python train.py --d_shared_expert=0 --normalize_top_k=true --norm="rmsnorm"
Below are experts of layer 4 (counted from 0) of a mixture-of-experts language model. Rows are named router (the router's row for the expert), gate (a neuron's input weights, with its number), up (a neuron's input weights, with its number), down (a neuron's output weights, with its number) and show model dimensions 128-191. Each number is 128 + 24 x the weight over its row's rms, rounded and kept within 0 to 255. Numbers have three digits each.
After each expert's rows: a language model's description of what the expert responds to. This comes from a sample of Wikipedia text that the model never trained on.

# expert 13
router:122119138086104161113093174113125154105115101112153142169127149128128140142130147135126113098121144136138099135117074093113159075144149145145150116102113122177121154113132154094100127073101082
gate0:141079163122172177166087101094136110116155080113132122120073147168124085082080131112163115103124096129173162118147138135123119118145107143156117145131137148160132097149108142156139122099105131
up0:099131163120148120106090131094118097095118114147083072192103062155146135103120109121157103094115073138146142155113126162147106108134155090110153139140097133157140106120119139118126103105091099
down0:151121146159139141132097158064127159082149101094127116151091158140078151123117143142128114118132139165154129125119156122117112130113073139119115146134115151141126121093122102108133105138066066
gate1:123068147158163135112110116148093100121165123091131084126152141148103109105090102137140094128144106138138136133155101124153091106085144120215145124125112113128121109095147147106145110141124132
up1:172139135123163088163127121140175149101110128134160098132117107128105150130107102111129122083137130126162136105134134152141113068140102203067138138131082150141154117111168118170109157127123109
down1:134130158131126135126140120110118145047146102115134130081142140160098087113139116151147170125076087150129149134144143131149152142104123189116150132149120148132131117123148129169132134160164130
gate2:198145118130131084109119107114098121107147093125134148106134073134123149148089161137120098159116137114165108129113096144106118111120124156078119118138105174142052112098157081125129151131106088
up2:133124146098170138125146132131178105146163106139118091182120121131133112142111124134108128095159086149133111128148170080146102141096117155123117125145148112138191125141129155139115083097154155
down2:130157098160143103115104129115095102188146143167130134174130100125081142130135147130153123110083115113169084137120147132134124123124094115151130129128160119122164167101152165118134129090127120
gate3:146149126137137164122146144168109111093158098128154172116115134098104118141103141090145132117148156141084131099116150079137113099166135180144136111121102144135104123127111144052128146126159144
up3:134110105086128135137122161092146138107154164157131134100103136139114157140122175136177151136151113160094146150123125098103126070107145094126179125106068104116175094129102111123152151128129127
down3:134125127133112116136165148099125100106163123111121144120148162100113098175109112142125134103167124180140145123090137112199164119152168153112193099133107122153134131099111127136128135142099099
gate4:160147106085156138165107136119119102150100079112128132105145211139149131154105120121109149130153177111130116139147141089127207157133122153085153082163105126119173100073112144107112127104101150
up4:110124146129119058152152111104170107130112120098099090062111174081142085138137108148116180149149152164114171144101148136095142160137155182147124150132080136144151137152134129173111092134114111
down4:127117157124155129170087124112149162113124144123110105136174118173129143167139113130122139121117176127158130107103140103153140106092152122156215142151129143116181108085115152167132154115114130
gate5:146110144095162164130090112162120138122154118136125085103109157152108143114150153122138119165131153120106159109089110092089143090139137142170112144132123157145088104156152092145062124167099135
up5:136092125104121153141146164099162137103130115109187157194084128097143105065103146120119104113162131115132133159135131109052143155077155156145142124052173114116139146139107131113093104116115111
down5:138073088141138117128113134136194121144125100103142126159145173140134104096117137119135081178098097147125133116122112126128174095116121163126133161155172136177163102100085133159105108117158162
gate6:175135126149111106122124153101145062072137099135134137065132109122136115117183108126056115162081132080106110060144136088129120179090109139115118117150115145170125151098130094145165173121140181
up6:121123108125161070133120145134149114107144135140154106126158137111120115123159087129124113128133112074112075094133120120118143089143134122152179125103101081136118170104144132100100102128128112
down6:109161131100132184135140168143109135112151149148132120161124169095143183157146130136122144172135121124126090139091143135101138105149102147146128135154114081140122138147131119116164155144102135
gate7:106080118143110155147147156079097103082139122136115110198125097138133083164109138141176093113133154116140121118084149135169135118150102116135153114128121148125137139109163100085085104088106136
up7:132113116162171131121117155111116121089157084107171113131107133101149154139099117139180105089104153076114142109144134067150116099158152107106161085156175106106075122137092099117155120112118098
down7:139115114189123139115119143117113106142143129135139132100125167103127144133098142116122161159132156121117127170137152155141116119143108111148152101088118106142120107119104118096141166141158165
gate8:133120099097150100082130168123117136105133189158103139111102121125135133123149125114155161146117078113147109120169129129142102156112136116113135123080108118131110109088152167119162139093097107
up8:143126095124098101092137209106162125132137173113111163097115167116160127113148079143119137176082121180150085107143128135152154134111105130155095137093145122139139155115113183170153165113138111
down8:140151073114083146085122111158126152137111099137089122100100089122104096105129150125079107122156145118166159090081095145146170120152155088094134130126134123136148136215106124147144086167122118
gate9:151143096124104154136148135147175156150141133101143156092058086133154134078155117162137102139146157088132097113124117099110084113173176132135095149143163111141101130133116120128175107138160106
up9:142125117148139148146135128135103143129165109123157116146111140113126156129113183139127124095156111161058162145142172127133122116077104114124121122165158157132148086091134124116099119131103158
down9:105159120107115132182141128124149110115089136121106149122139143180113159161122105110153140137102125125122104143118150144141156145142128119120098158144124131136101125163139125142149163122125113
It responds to: Single capital letters or opening capital word pieces in abbreviations and proper names, such as U.S., Howard L, Gold(smith), Mc(Connell).

# expert 62
router:128127089127098129089098172090086173093108091118158126128108167104122146152128126113122098114161127090149102099118164100127161126132086123146174106121172144124133143094149129072116094101122102
gate8:173149134090165155134124129153088145128167080130088095124120145145097110174133111118149126126127159139143114128124150098095115114151158124141168119146128103110114177132126136111130158133135154
up8:148105114116123085147145102119088150126160128126148124133137120117134140115162155100090124166105170138100081085089108110101079113163134149162128131113121118149102113154132104081144097140107186
down8:135138147089159126105128093104133146109136132129071125158100141144109144095127110113120138112130090107135124133111116135130159128143128157090152115174125144134118155133152103118150145137111128
gate9:078145144175128103120106113128131117161105122146165127112155125135124149120114082166115131108098124161112148145170144122118143066077141121157094114092103098137136123115102109157083140140152153
up9:122173135112177105130157132110159114167130127120154104140143107126107140110125135163153194125136116166105197095128111129153114154093142159130122088109132135123137134182117191143123097111149123
down9:174121101160103157108092112123077094140107117150111099125129163131131107137134135134100126081141133158131117094119119167102141077076122076104114129096138130127110089149121116161150123144086134
gate10:114131106131122133119114119093115119112155064126176102109122120119127121081120131134154102108134124132119148126127118085110142136111095130160150129147150164134112144122124107126148113102117145
up10:172138136113123148151112106139172138149122128100123101155130117114174110121147105157091123137134118136114140133060121167106110096125161085097122126124110149130103153108094137100112134137111100
down10:141110124121152141103171150143138147129153121155103116125082107096155110136118140076119140121119133102112087097131175116170108129152118140154117106102130141150131089149141152137081089066117085
gate11:129123128110126147113084132126113178120138134131125173106137177162182137152104168092101087157107130151110130112092124104120155106154113135154141125138103146185119101086139105105089141091170122
up11:111125125145159105144115130171153117133117124161116115152163139131120137054125114145138111121110125137109108153138082152113101095120171177147121153122086147191115098116118103142124132090118123
down11:144112129114127113132110139152143139118120139150097126115116084091124124134109110115109120111124121140131173124137108151130110187137127043118113127168185153145114119155132116142147117196163124
gate12:170132168133142132139155138137160143130152183132124133083097141168132132116123137145108132161113149137105154108099112140104125140121162155139134147126134155076183139145099116145140150136126060
up12:111108133113139132130112152110129122124146138120096142132105121147110120133127099139141151134094116118113132084117116130176181091123144164107117131087119147155186166139112133106130141160112174
down12:103122108124119119138116114153130139131099119158132106091140116097126140120144136131132118147096158130130103165127112106123142140158111121102091122121095141097127100099158126107167122096084147
gate13:079155155132200108096170144122123119114118109135110134136076121146152172150153093091117114119123171199125156137106147127151130113167104164158135125129151172105084117121102120149178089134117150
up13:128102146145139112103142136116128094133163108169132122094108120130075136150105146095163157090151117144137102087133121144123070123176106089149166102194094124150113145105150130133140124097127119
down13:106137120167117043103156079085108129141067116141098100155077152182112158108116162110114116091136145172114109111120114147143141084157130091162133147137161151164117139113109136152134098108143139
gate14:074098063149131098116088114137144094155133141146117139091101156138088106092139117111092105125100095129123148092117107120132106173171159111133182099140171115144149118120139130132119132121120139
up14:098125095125125137124114125164149154105114138148112133168114116118127142084112111085106141112129119085105148125116137121129143150128143161146161105172137096115149140160146160101098112109112134
down14:127144169120142140156094132099059129104137132112123144089130141123127117076129181156090121115095117151146101101117161153115147125115104114158174157145141148104137147109091090114128172080107141
gate15:145146090102162121127086112144167100166136143124145134122129125127146158153121134128103133139123148170112160136118105143135114131186126128170145149136136168116138162139104102172144108150181171
up15:114135130130101162123101158075140108161122134156166153159143123130129112084116116118110125121136163150094094158137123121111138084134176075128097106103140133126130084119127115121119168203146131
down15:148104157136159074146158125165107097111125195106110116103141152145104140127117140114150179145104144126093114132166140111103119116113124140127131083123065114138114129147127090118150142201099142
gate16:110114118131142126110079193140133117147163123148076139151125128085141120098120127097122156137158118108140143132132146109105152100120116096125142108128183113088166160112091102118096161137129169
up16:144151103139144097134141107151118137107110106150134133148127145126109137164121102167133154160174164126150133179133104142153126124115106099152143127134111081155055132153094111115118135124108187
down16:107129146138116126166124118109071152117121135150158098130124149117127127197206088160144115075099137130121126119114147116127118126164091090156170121128120118117125139121154135157141121143129184
gate17:093152151144157130104148124134168170116143111136121130159110155125105072162145169126134108153127142136112141131129161164100105125114152174123117151146112118133121116111121103153131117128121123
up17:085136114132147151151137125120145158119131085138107130142175128125139127124125176147098147074138110138181156148132100154152148085092132156146158136161081159110077077099141129176145133116116119
down17:172116150134150094151147141126157165128130111158155154085147132127092159151157207133154125165185123178090109096150159112103110132096164125157146147129156145124098154084113105142151145164167155
It responds to: Word-initial pieces after a space, usually a capital letter or first syllable of a split name, like P, Ga, Az, Cir.

# expert 32
router:152119163101135136103138106154147097098085110113097115157150123126108153101128121133073121102108118106140128156174129126140105142157111150128114133166157105119117122143116156127108170147144141
gate0:126136117127176134114129144190100162147192107121130127149109124157115147169123138140160142124121107114054127166123125165142117130139157105132097136159158124132120143174116179121145124149119123
up0:120106186129149084106110097096124107107173125090127113134135117153130150137114108146084095103098123110118134086152130134132156148124129150118153141127121144091116136123142094138086150116154169
down0:102116157149163149162117166161140118110093125092131134121109104112145117120104130142095063151159127135147066147152139146173090115135128131119069129108127119098143128095119182124117086108116083
gate1:142157115149152114136128137144105193115148048125145151120126135120144112081151117144117128105171169124107130185138193110099133127179152094101150138118159135091146133118167137115118126135139155
up1:114082094138118171133118127095144061092163091102155098127153096117120104154115183143160113123099094142172139143158124100120147111140113104133097091142095164156138116108129122114149153127121071
down1:102149150116118151113167141110147146155127117108149118117104140106135151060155128153125128095116101110082077097096077151135133132122114120160125152091156151103130136164144097133177092153077156
gate2:127136093144148131127087147109150132181131114137124102139120104146112069133162136063118106110092092119131177138138094135149153117134092135145107123114136149156075123137092151115106105112126134
up2:125151092139124110113107128147142146108132141087091089131119184157129102130152168134126072094125170157109143124115136104118096110127160115135138138180093120140142143153117091125066122089135156
down2:137166098117102143097127139157134114057123197124049142134127147127119102108110173138137127134119146131133093139109146150094118117091110102123142111153148090124109122140107148133139118079126111
gate3:113119138104113144116100141144158152120066171125145136110113141130115133126143142138110149140130104154126065131190064107099125145135111129129102122152095137144122119144138089140057131120137113
up3:156121182128118098161131146101164118144174150141176117128155157127141129125099153136182134080106103162098161088123145071113172116115143119107166091125150146137134155107127135134067139090116128
down3:171138126115099130156146145111136083169132144143130122100147140124101148132110106152160153110136084136095061064155135111156143115148131143143147126063165130085110081136139114142133131111122135
gate4:124097131104101112071118127183165128108141145097111161120078138142103137097135109143104113140165134128155079084110133127087112148101140108148167148144140112115216155126157094129175113103135182
up4:156140099116114100127120082131106149051132097157122118105088136093099111163109144146111110130108121128114124155119132127165129129171100138136163110124144156123109132114090140099171135108144161
down4:105124121135107146152119134132111151104140167121135134149166138094122073144136146146136104162117099111159145125118075104173129143137137152152135152161097163166107134129092159084103161111146113
gate5:124144091139115133073087137114141132071128102157185084094138112123149120071124175114089127111117115135150159105089128120131137129106094100147163146109109117114134138142157150106141156122139155
up5:105076146165116123130149117119141107151147119135163076129138101120161156116137151139122155175099148137087118113119085114133142109111140124131144187146124112138177140123116155145100147133150181
down5:100104120141121109135104170142142155124103101132087080151139074157114172146097140116143138152128150151107142146136140185120190155101109116083152177109107142120126114119177107129128145117141104
gate6:072134098092119170151120129147121152141117177124115119114161109146121119135149105129146142129096163113119122116118145108166185106142119152139134119111144128141139082076103102114139124143126162
up6:182139120131136092145084159162110165102132124085168134103121123138114127115152091096099185122142153129118149131079141114101153182126094159113144129094106139099119106068128138115106137115141148
down6:093099157146123159125143075094130133128123100154106133111163135137092138130082084131124115153082133141144144127072096128097142179149104132110116139181092080131157158130134163116150137146168122
gate7:110066104139127125130151133096134190175116109117082153122123066123150116129092130109176086117115130117108134115113132134150146189128117124150134114135113160134114162121118098138108142137145112
up7:117103140169095124134094121128118120148109168120119111181187099128145179138123094127144073123134103101136168111110132123118120151106109147131149135161119098117157157110101105125159130117122133
down7:140112139140176119109127113115136176124095135115145154111152163126145131090100137129135128163121118127146143161120098112150132087094130117109131160079149110132139151154144095123182128154078120
gate8:128145095117143068131127168158101094152128174095117074089138133131078118092096074125143149124135160155103172103121129066122117136150129150126125137187147120157094136190085093111110109117137147
up8:095114124113145192127083129132112119110091128092166126172127162158077151131119158148136126103118143133169133124113127131113146105127110142135092115111114134131137117162122135135143120109102122
down8:141162146112098139104153138109121152083116117126123120156115140174163161154135112109100159136131155129159155173126099101110126165128115100167116132156117139140153140136141142177141101055117139
gate9:150132113159144197096113148134134100168114150112135102128093092143108150117123113132109110097169107169181086139145108110134149153130115109129112114159133139145141082079117126106176106152103070
up9:108127174114091154108093116117128091144108111121173129083112155119124099110107085113069083121147102143113137137121120122121185150125103122141120093125120149150187168129157073123116115150150105
down9:127142140105135150123123105076134138143158118113125134125164139114090169145169128169114142085119133118143121149124111157159164142125147131117143129137120129093098148137102133113123096151138109
It responds to: Hyphens, en dashes in date ranges, table pipe separators, heading equals signs, and born in biographical openings.

# expert 33
router:122069143150123111155129158128109111099100163123121099075122116147100176114138139112091148112131092106094092156176128167116142149090135098135054155159134106139152082115141127171140139165115134
gate0:104099097095103148144122165087123167112139109178123170126107107140093167116111150113105108151135099135134121160150105154090112141129139112152138180145121097173107131131161146105158139130132171
up0:113102128140091114163126134139144140111197162147144146077168083086102140066139102105124131143123076106120113119127111153147091121128139143108108175139115130119126121096155160138154117106140153
down0:139113148134110171145110188108138128091134130145133172145118104075123134069160146115170105142074142182144141141142152120109115110117127130124127169099082073117129104118143150166135104134131150
gate1:111103090154116110126107115123114080130109096119121137098091121178137121129130113154093113106118125117112111140149156148100133126103133099147113129183134143148151108107162104167133099127148162
up1:118161140136113153160111090177155152096124148135145163128135110109116119102109134112128148093102119194127179112132077094164134098153131123128124099102084089105101099143117148089146111125139139
down1:149131156117114168151140113137106166181153159139155113103117167119098092120133128097134173131146142146141128105148164126127142109118099140106116117166132130144089128144081153152100098128164094
gate2:100156126168144136149172100176128167144128137143111092081132139121121130088125106138147148105147132131081146137178079154131091164171161120188133130117102132138124128128128138120110134117113151
up2:128086143139137138150113117123110109089132119110125154139127102138190120113120128115101096127126111126142073160114143122132143107151105159130150161146111116159179153117094143106150108099126139
down2:112137121131146163106087103118183155160197092122125137113095150127142177118103131112102130162108130139076143132131085100114121107107144109124126122113139150184154103100130093119151126108142162
gate3:119100113146117134116137141125120079156112137161126114103166148129113162135121132107164105145129107119119116083163104100125120152122156148124121085094138122129153140110113154095137139089128136
up3:119135132091128135107095159143133096143122141137119070097140186130106150115090136136099129112144129164099157130112089141091142141098131098142163110126137128117158116112148161105114135105149133
down3:072100127096137123108094174129128097144138127064142153148103176134209130115118131130139100120102146123157156117162129096118183127133142156169112140086103107095123131129115111167086126123136143
gate4:146149120126149117090113153127112176177118095112125120118127164170114131163119123140129144135095159166150085096160090118155142132175141116144120123119130115088135090115155150122140075158158129
up4:108106090154171097085143175117113155155124119089094143079121128139179126142092123141121146176114143153118126088125103093093145144137128122148111126107139165138088153135156146075147094169145149
down4:137134128119113157132165093135141167112161171112096158144118097162073133114100079124133129107125162145100136128101101147098097110120099152151098147123151098133153098101112105115140138127129125
gate5:111075114160126165116079138137167154107122101152110105106132110152104133116158130084137110131142098119072137134109100131114095152116124155131101130134148107097120079134108138094176108120118149
up5:148136083165135128112132158111165138108150112149161125157096122199127109137109097122122115144092098119149140151111103089110146184110146117139115129103093117102144141138152102086116138120145142
down5:160108141135100157154075177150137115148122136128113113146081113155116161187120141124154105098085168149120111108105121144115151148143138094104147110162165083120172130169091167115116111128113137
gate6:082121132155173128146143123085106127111132140140152108120108128109133148059133122146151125137111121126127120140155157129087102125150118090121127114119152139139141089078127116138099118075141126
up6:152151102098124123134096091112143144164112120121133167135103135163170083138123112124167117126143120100120137079103149117114140107107106121191106131119140128137104131142128120140113157124107132
down6:100142179103079148149161112125150163152154109105126149089147129133145132125152137095132126086103106158100106153126136122170162136098172128126160155130134093131176099134125100141115108116092155
gate7:114131094140135131139158114125098123117122162170069146092070132156138136128110105127103130151113127142091182119146148132130132119092079160137147126148181144077118110147104162126108086121101120
up7:132175113116115146132123164124109109110156123159147105148125122147115112102121111048142151080118123133178157145110115116117183165159113121145164125152160138063080151116125163173108113161139123
down7:156145070100144093091124115129142102126140121104111097110124143135127060096089123144111158067132109144143154133095124099135177134080094162114147112119176107134136104109118153141110099115154141
gate8:106107117100108087114172112103148106099088132143127126127141097127147178142121086174156125166152106109102166132130093144156088198097127127165114130125141129141165109134105105142127128144101108
up8:177084122126104089119135091120158101163144124112110080147134123128088135108142094182132139142099118115101184120164183107130104092120116083112128115125124125142168094153079165176136157127144072
down8:149135133128085097149119165058143093131118113093158132163120136141123111147185139108101117106152148103173135131139113131173115153151102156157101144118134145168099165155124178121145138168097094
gate9:132136130130107161205122075112115117088139113149097100054138178107111106109102166146124130132146102098156107100155139170127129148148100144133138125171157131135093119135123143114157125133150110
up9:122123130134168163087110135087132155121142093122127129145111061174122109123135143134145133136129113072103116116111144154101117168120137112156114164086115099128101090140103089107085147109126138
down9:142136133119109137147128121118167164160140151117092104142099093112149154116107121151146158093148161088113099138130147086098128134084140135136112112083149089130126109140108099139087126112108160
It responds to: First words of section headings and infobox or table field names: Background, Biography, Second round, Date, Personal, Genus, Length.

# expert 61
router:121118078122131101108121153101081136091119105148124170098103126124141128161142102129111123122108137151152158119106125064148155177120151101139170136108161128118099155139126176117126139158129145
gate0:118120140140102154133137127137106140105103122082132134161146100099170082111124129120110137118122132165135147105111109107101118158169119211132127150114135183167125141191133139102148142154111175
up0:128130098123090095102120110125119110190134123119149182150122106169066128142094152101096174114097113089092087128129130147158122105161136089127148121131114092135105147109123120173095090116160111
down0:089118165096158148116159127103119137174127147124085132127109157123155120152122121124123154147133142138145112152129102110115096119117174129152167138144177154124150141151130168147141155121114167
gate1:123133151100138140115106119119126161101165120131125102155127084117117162075161114129128144122102124153155148158103092124108127150086135126136135102165162092092131178131121191166118177164134190
up1:116125135134074160155109182126186103135132135116143142149135145172138151127147118142121132155132153093060115124160172149175103104094103153136116130138114144109152083145143142097119102120123088
down1:151107103124084144130106110129118136064137142100103107145145163108089147098128112088114128104116142131078125126093145112144132159067132125139149173169123126136138166102154125134129129095128111
gate2:131154088127133113127109145106070103123116104109158125133118112161107145138161113159112119159105105173151146124119113105118136123108127138147171107183151132135113147142138157135093171116108174
up2:130120104119090139102118101090096182111112109147138142140135123197137120166157129165147124172067132151138130146110114110106101158142096171100129114120123143149063138147147108146094161171088119
down2:123125110139097113140109131137165128099131104134152116159109124175100137132118120163175121144120147085146103144181097134058119130098133157134152120133085097141097122147100120123133125125115155
gate3:161120139124070077129098124107104136136112102144124167067169140086101139127186128130111081126120149176120118135117127137138123180163121134108124115157136163127090103149134167191130121133148132
up3:120128091178142142162097129129114120172141112186109162063116101123100158085124137095138119152143127105085143128137141129104133135112124065102111120136118123078109082118105145147145126140106109
down3:129122183114140141142134120120127102143138151111140116100120114124141097114113125155127148173136145153124108128163127114095151123140123147130122143113123092118137081124143146106158161149111130
gate4:110141121110166128137093125086103147135150124113185109086127116130137171139148121107170108142133122132161123211129150127138129121139122086146160106048144116111152159097126122106117102155084132
up4:144092146127138095096144132170125158126151137148140120153106162099115101145124139142155114116125134152118121066161167158155161126137132176153070124151097119161100064143152113165113114078136134
down4:122162154169093124141127128144093101135113142112132110138099073145111110121142131130142130108113173129141080132117118127146130162123121112121099174112143158186159170179141132144101117154124113
gate5:123183114135157153137109083138083134138105136098163130117134137126138154091105112149119104109117147141148187095099136135144117134145132115118125111156163182111181142137163165114144134130090188
up5:124103144137121119128098135110089130114117106156099107109124114139124151102116136142101148147148134096141138071094116148148089108117132122104130116121172179116122079135131124116180139144115085
down5:121124127120148123102135132082140113150110125119083123158082151116109117148100139122098152144148172125190107102126116136102140105168135095115127147153115153173131106183125136142133121152150176
gate6:151133145111134147118125121111088112111131117157159121092193159140101187112086119154150121167105150120129139166115196115161116128075110096132152125100134084123162114130123126137170164143140203
up6:112085115118123134115083182122181143111118111117094109146134115144124141127132133147145109123106149132143104109115094117143139142103157103143095129164155140173090140148129165118103118139144098
down6:133123083103107107108122180145108159084148127109122116138105136128123113174139113119133107140131119150127147166124117125134104127152171129098130135146140139170110139146127199116095075136079138
gate7:105142076110150070088097131149120132101162136112105159119123113097142099112130120158122125129130144106133077104122113080146138167127110109161128116092168156131173158134135141106142138148128162
up7:112146157131138132133128115158145091114141119109116098149109121165122084128116103122144124139135120126045152104103131143103135099094127126142115122159088119111131107147118108113115119111092165
down7:139107166114149104138149130090172148119143144100097159077121121132150124137121113114150128142107115121138082103170140136111112113142147189120145152107094110157122150117133101141127145107115077
gate8:134128115190141136179108112173097099149168100145156153098097096135092118127103127158134139145120148139144137146158115087145104182142127150121164134132121135113115114110115149112118167138139141
up8:140121152134082135104127138098113064166096157135126128130129094157127132157101154143126097127125104128140102108110152152148176119166148122159091159157107149151137097148160187129072141124149099
down8:136105123124195095132167137150148126112100106134105151099126131135155137168105129109120179159147097195125090126137130122146139083118135151078120111102130119115126099150133096145150116156118137
gate9:124097099145175103089124169122130082073148115115101123128130078128148070131118139116090135111114115101061123112149109111100118142141091124134127114132108167113126101159160138093109110100177101
up9:144123139069110182156113132136164152147111113136149164130110137145098159146074162139153111112104103125129133117152129127133107088121116146172086133147098136124152179126131143131091100127169102
down9:177131105141094138118133124121142112130122123151095148110126124089093138123152103135111106143108166132123108133136186079148137136127155096157133102171118128119169135163147118134104133134171137
It responds to: First names and opening pieces of proper names of people, places and teams, such as John, George, Los, Domin(ik), Cave(ndish).

# expert 42
router:131122160129115115164129139109122128102096148135118135174143132147123163157128152115099153128102124121111154173147122141112131140129146122095112149121106100138087113102102118170153165147101089
gate0:113112074137099152191137125184111088146138135148150084085097160170138153109126135148119153152121110144100111126126126142110128104110123125130143119142154125115133092107141112114122123120140125
up0:150107126148084133149159135127149150135167186122123072140155119124103133130105173130122140133127100100135143101131144119116118146126152116148160155164107109096108150136106114162161114071125086
down0:134161129086086120131103147115158139054115133160104136133145101152149120111100098145133154106151163104143136175132122130155117190133108118140127135150116107145165090109121112128115118107140127
gate1:140104146157144141134137142095115163146136135141084091167129109101155143163102128130089125140131141138144145119156081110133133118147129157128155132121092126123127134125126131124093130148100178
up1:157142137092125123087144140152160109145139115192110126130149151124082153087127141114110160127143182081103130139097125140129156096128143124092104151145163095167090099118096136152182119112149154
down1:089144174167156141103109139124156063109153146172120164157171096148120150121163110130147106178115125122139122115082129140144090108154122132115116139078126132116119127141174118135102106153098146
gate2:135141141092098173115171073122172111164147110116176161125129128127150146167109132107131171093158092121132150081133113131145086137115174097116152085152089118156150117128121125130125118117126126
up2:141169160167100087128110135103125161124116132154114139141134132141113079133121128164146095110128091090122116172162100150148077133144100162124141077133129141139133128161122120141125100157123139
down2:128139116138103143152129152120142118052098123146138133098148127137124081110163073111136148104135142131143159107115115092129119117136098127122136149125086156149130147090163141130147112061190146
gate3:163104087141140133136147116166149113128167118136137093104114122125134141121082146134134141107114088139109134093110147133140122130145157087178140134096138129100138099086151113127170121073149101
up3:109133099117132147088140132102139131145115140159113127172111162099107100100157130139117116128127125098157120116190105115145115075098104131128130115105105105144127099135128145163130136153140127
down3:135129153147119140128089103141104155111083143114062115138098146156120127095119156106157126114139120117118123108114147155143125119100168122154120138124120143179119153127119111124090166127129137
gate4:167134164128150119123122168128124132119101142122074153128136126122090120101112107124115120114135155143143148116129155166121098116173151094153171140145112133134107145140129137111108118106168091
up4:136130120123129189136143110155121193129129141119134158131104131116134145154134129172128103106089123111140119115104128171149133146117163140141111137107096117106136085128112124090115102138132090
down4:116079165127161114154106175127170105179111095167115117108140092173151151147146192150126094169141092154153138153147149126148105139151135163114114114130152124121159115136094151161128107136122179
gate5:083115125105074116128125146089145160166147127166128083148139141152093088116121172152161113114107147133132113143150074113106152162089103099160127130118155114130122107133103121096114145161164119
up5:129138177128100147137152100100143119154155102116172107111129170153145102155117146121107125128116150163122085123123105093111178196114100145100145085134109116132103146086110117155155160110098169
down5:139142133111161146126129158063099139104152134132146136129121145131145160117110108142118162076096145169158149106130108134132158126130074146136170126154100150116125140099092145164135163140086160
gate6:131167132084108122122098132157145112120113107134082110113143101148079115139099150103156123101146109121174105100106128109139111132104130136125129147160110162124138168119123119131104093147142076
up6:187104144142092132111136187143078093145167126147177138128163118121122135098146157133125137170127104112128128141140139102129129114143083079171123132111143126109135093098157116099144146171156158
down6:144114139130103174155159137157105140084150147127181101157139187070143137120142143130127116099136111156173153096148146110106122145148153134098101177073110112116159171108146145175116112130104078
gate7:160115114138119112140133116166106152151112106115117142096117096159138140132138095104130131081093158145133110115150140119087092134159146150095100151139123149123104160125091104135078128152108114
up7:115123118142137107129120168109120161164120087146134144196098159121103116140099167134155151093128112108104126155123130080120137102132130133174133143129190107136130143127101185120129121131127160
down7:086108158129126111128144133101120116127158136142098152114110129161121152117164156161170133124156135143107134131121104111122169152091111141146104152169161109160133165101157089093094144128113110
gate8:137136156087138106093188095091127146141155125115155125090163123156171167108108118122125144152145096141124096125119189161113136129109082116141117124151096140109098135124168113118113141108112088
up8:119135148194176156128096153147093150100117113111145128077148147117171081113145096136115138146151163128120152105143100122118143112088151064094114081130146096140117153126123148169141133160165149
down8:146143121131117122055169119150155149126098149102086084153131115106107138172120109137156134135164118126146140108103099110115125133152114077153094165165129115130164127144169148139093168119118131
gate9:129072108122147138153151129175135101117097107103108144155085152162161182120155087110145126116151173092094135113063133110174115112107107127158154143151125099119139109136117132103135106175140159
up9:102185121101125115121083155117167110149113131145119174157140102099077129116134171108114119153132094085161114138142112120108169128117128140120127150123135167155115122164155081147180109176099107
down9:098137089119100127129116119117107111127142105169114130151097168110117075172120097156158145135108162126148134110116099137152121150138092077135144127147087138109129144148158149099143117112157182
It responds to: Given names opening a person or title, such as Peter, Richard, Joachim, and odd mid-word pieces in rare names; semicolons in dash lists.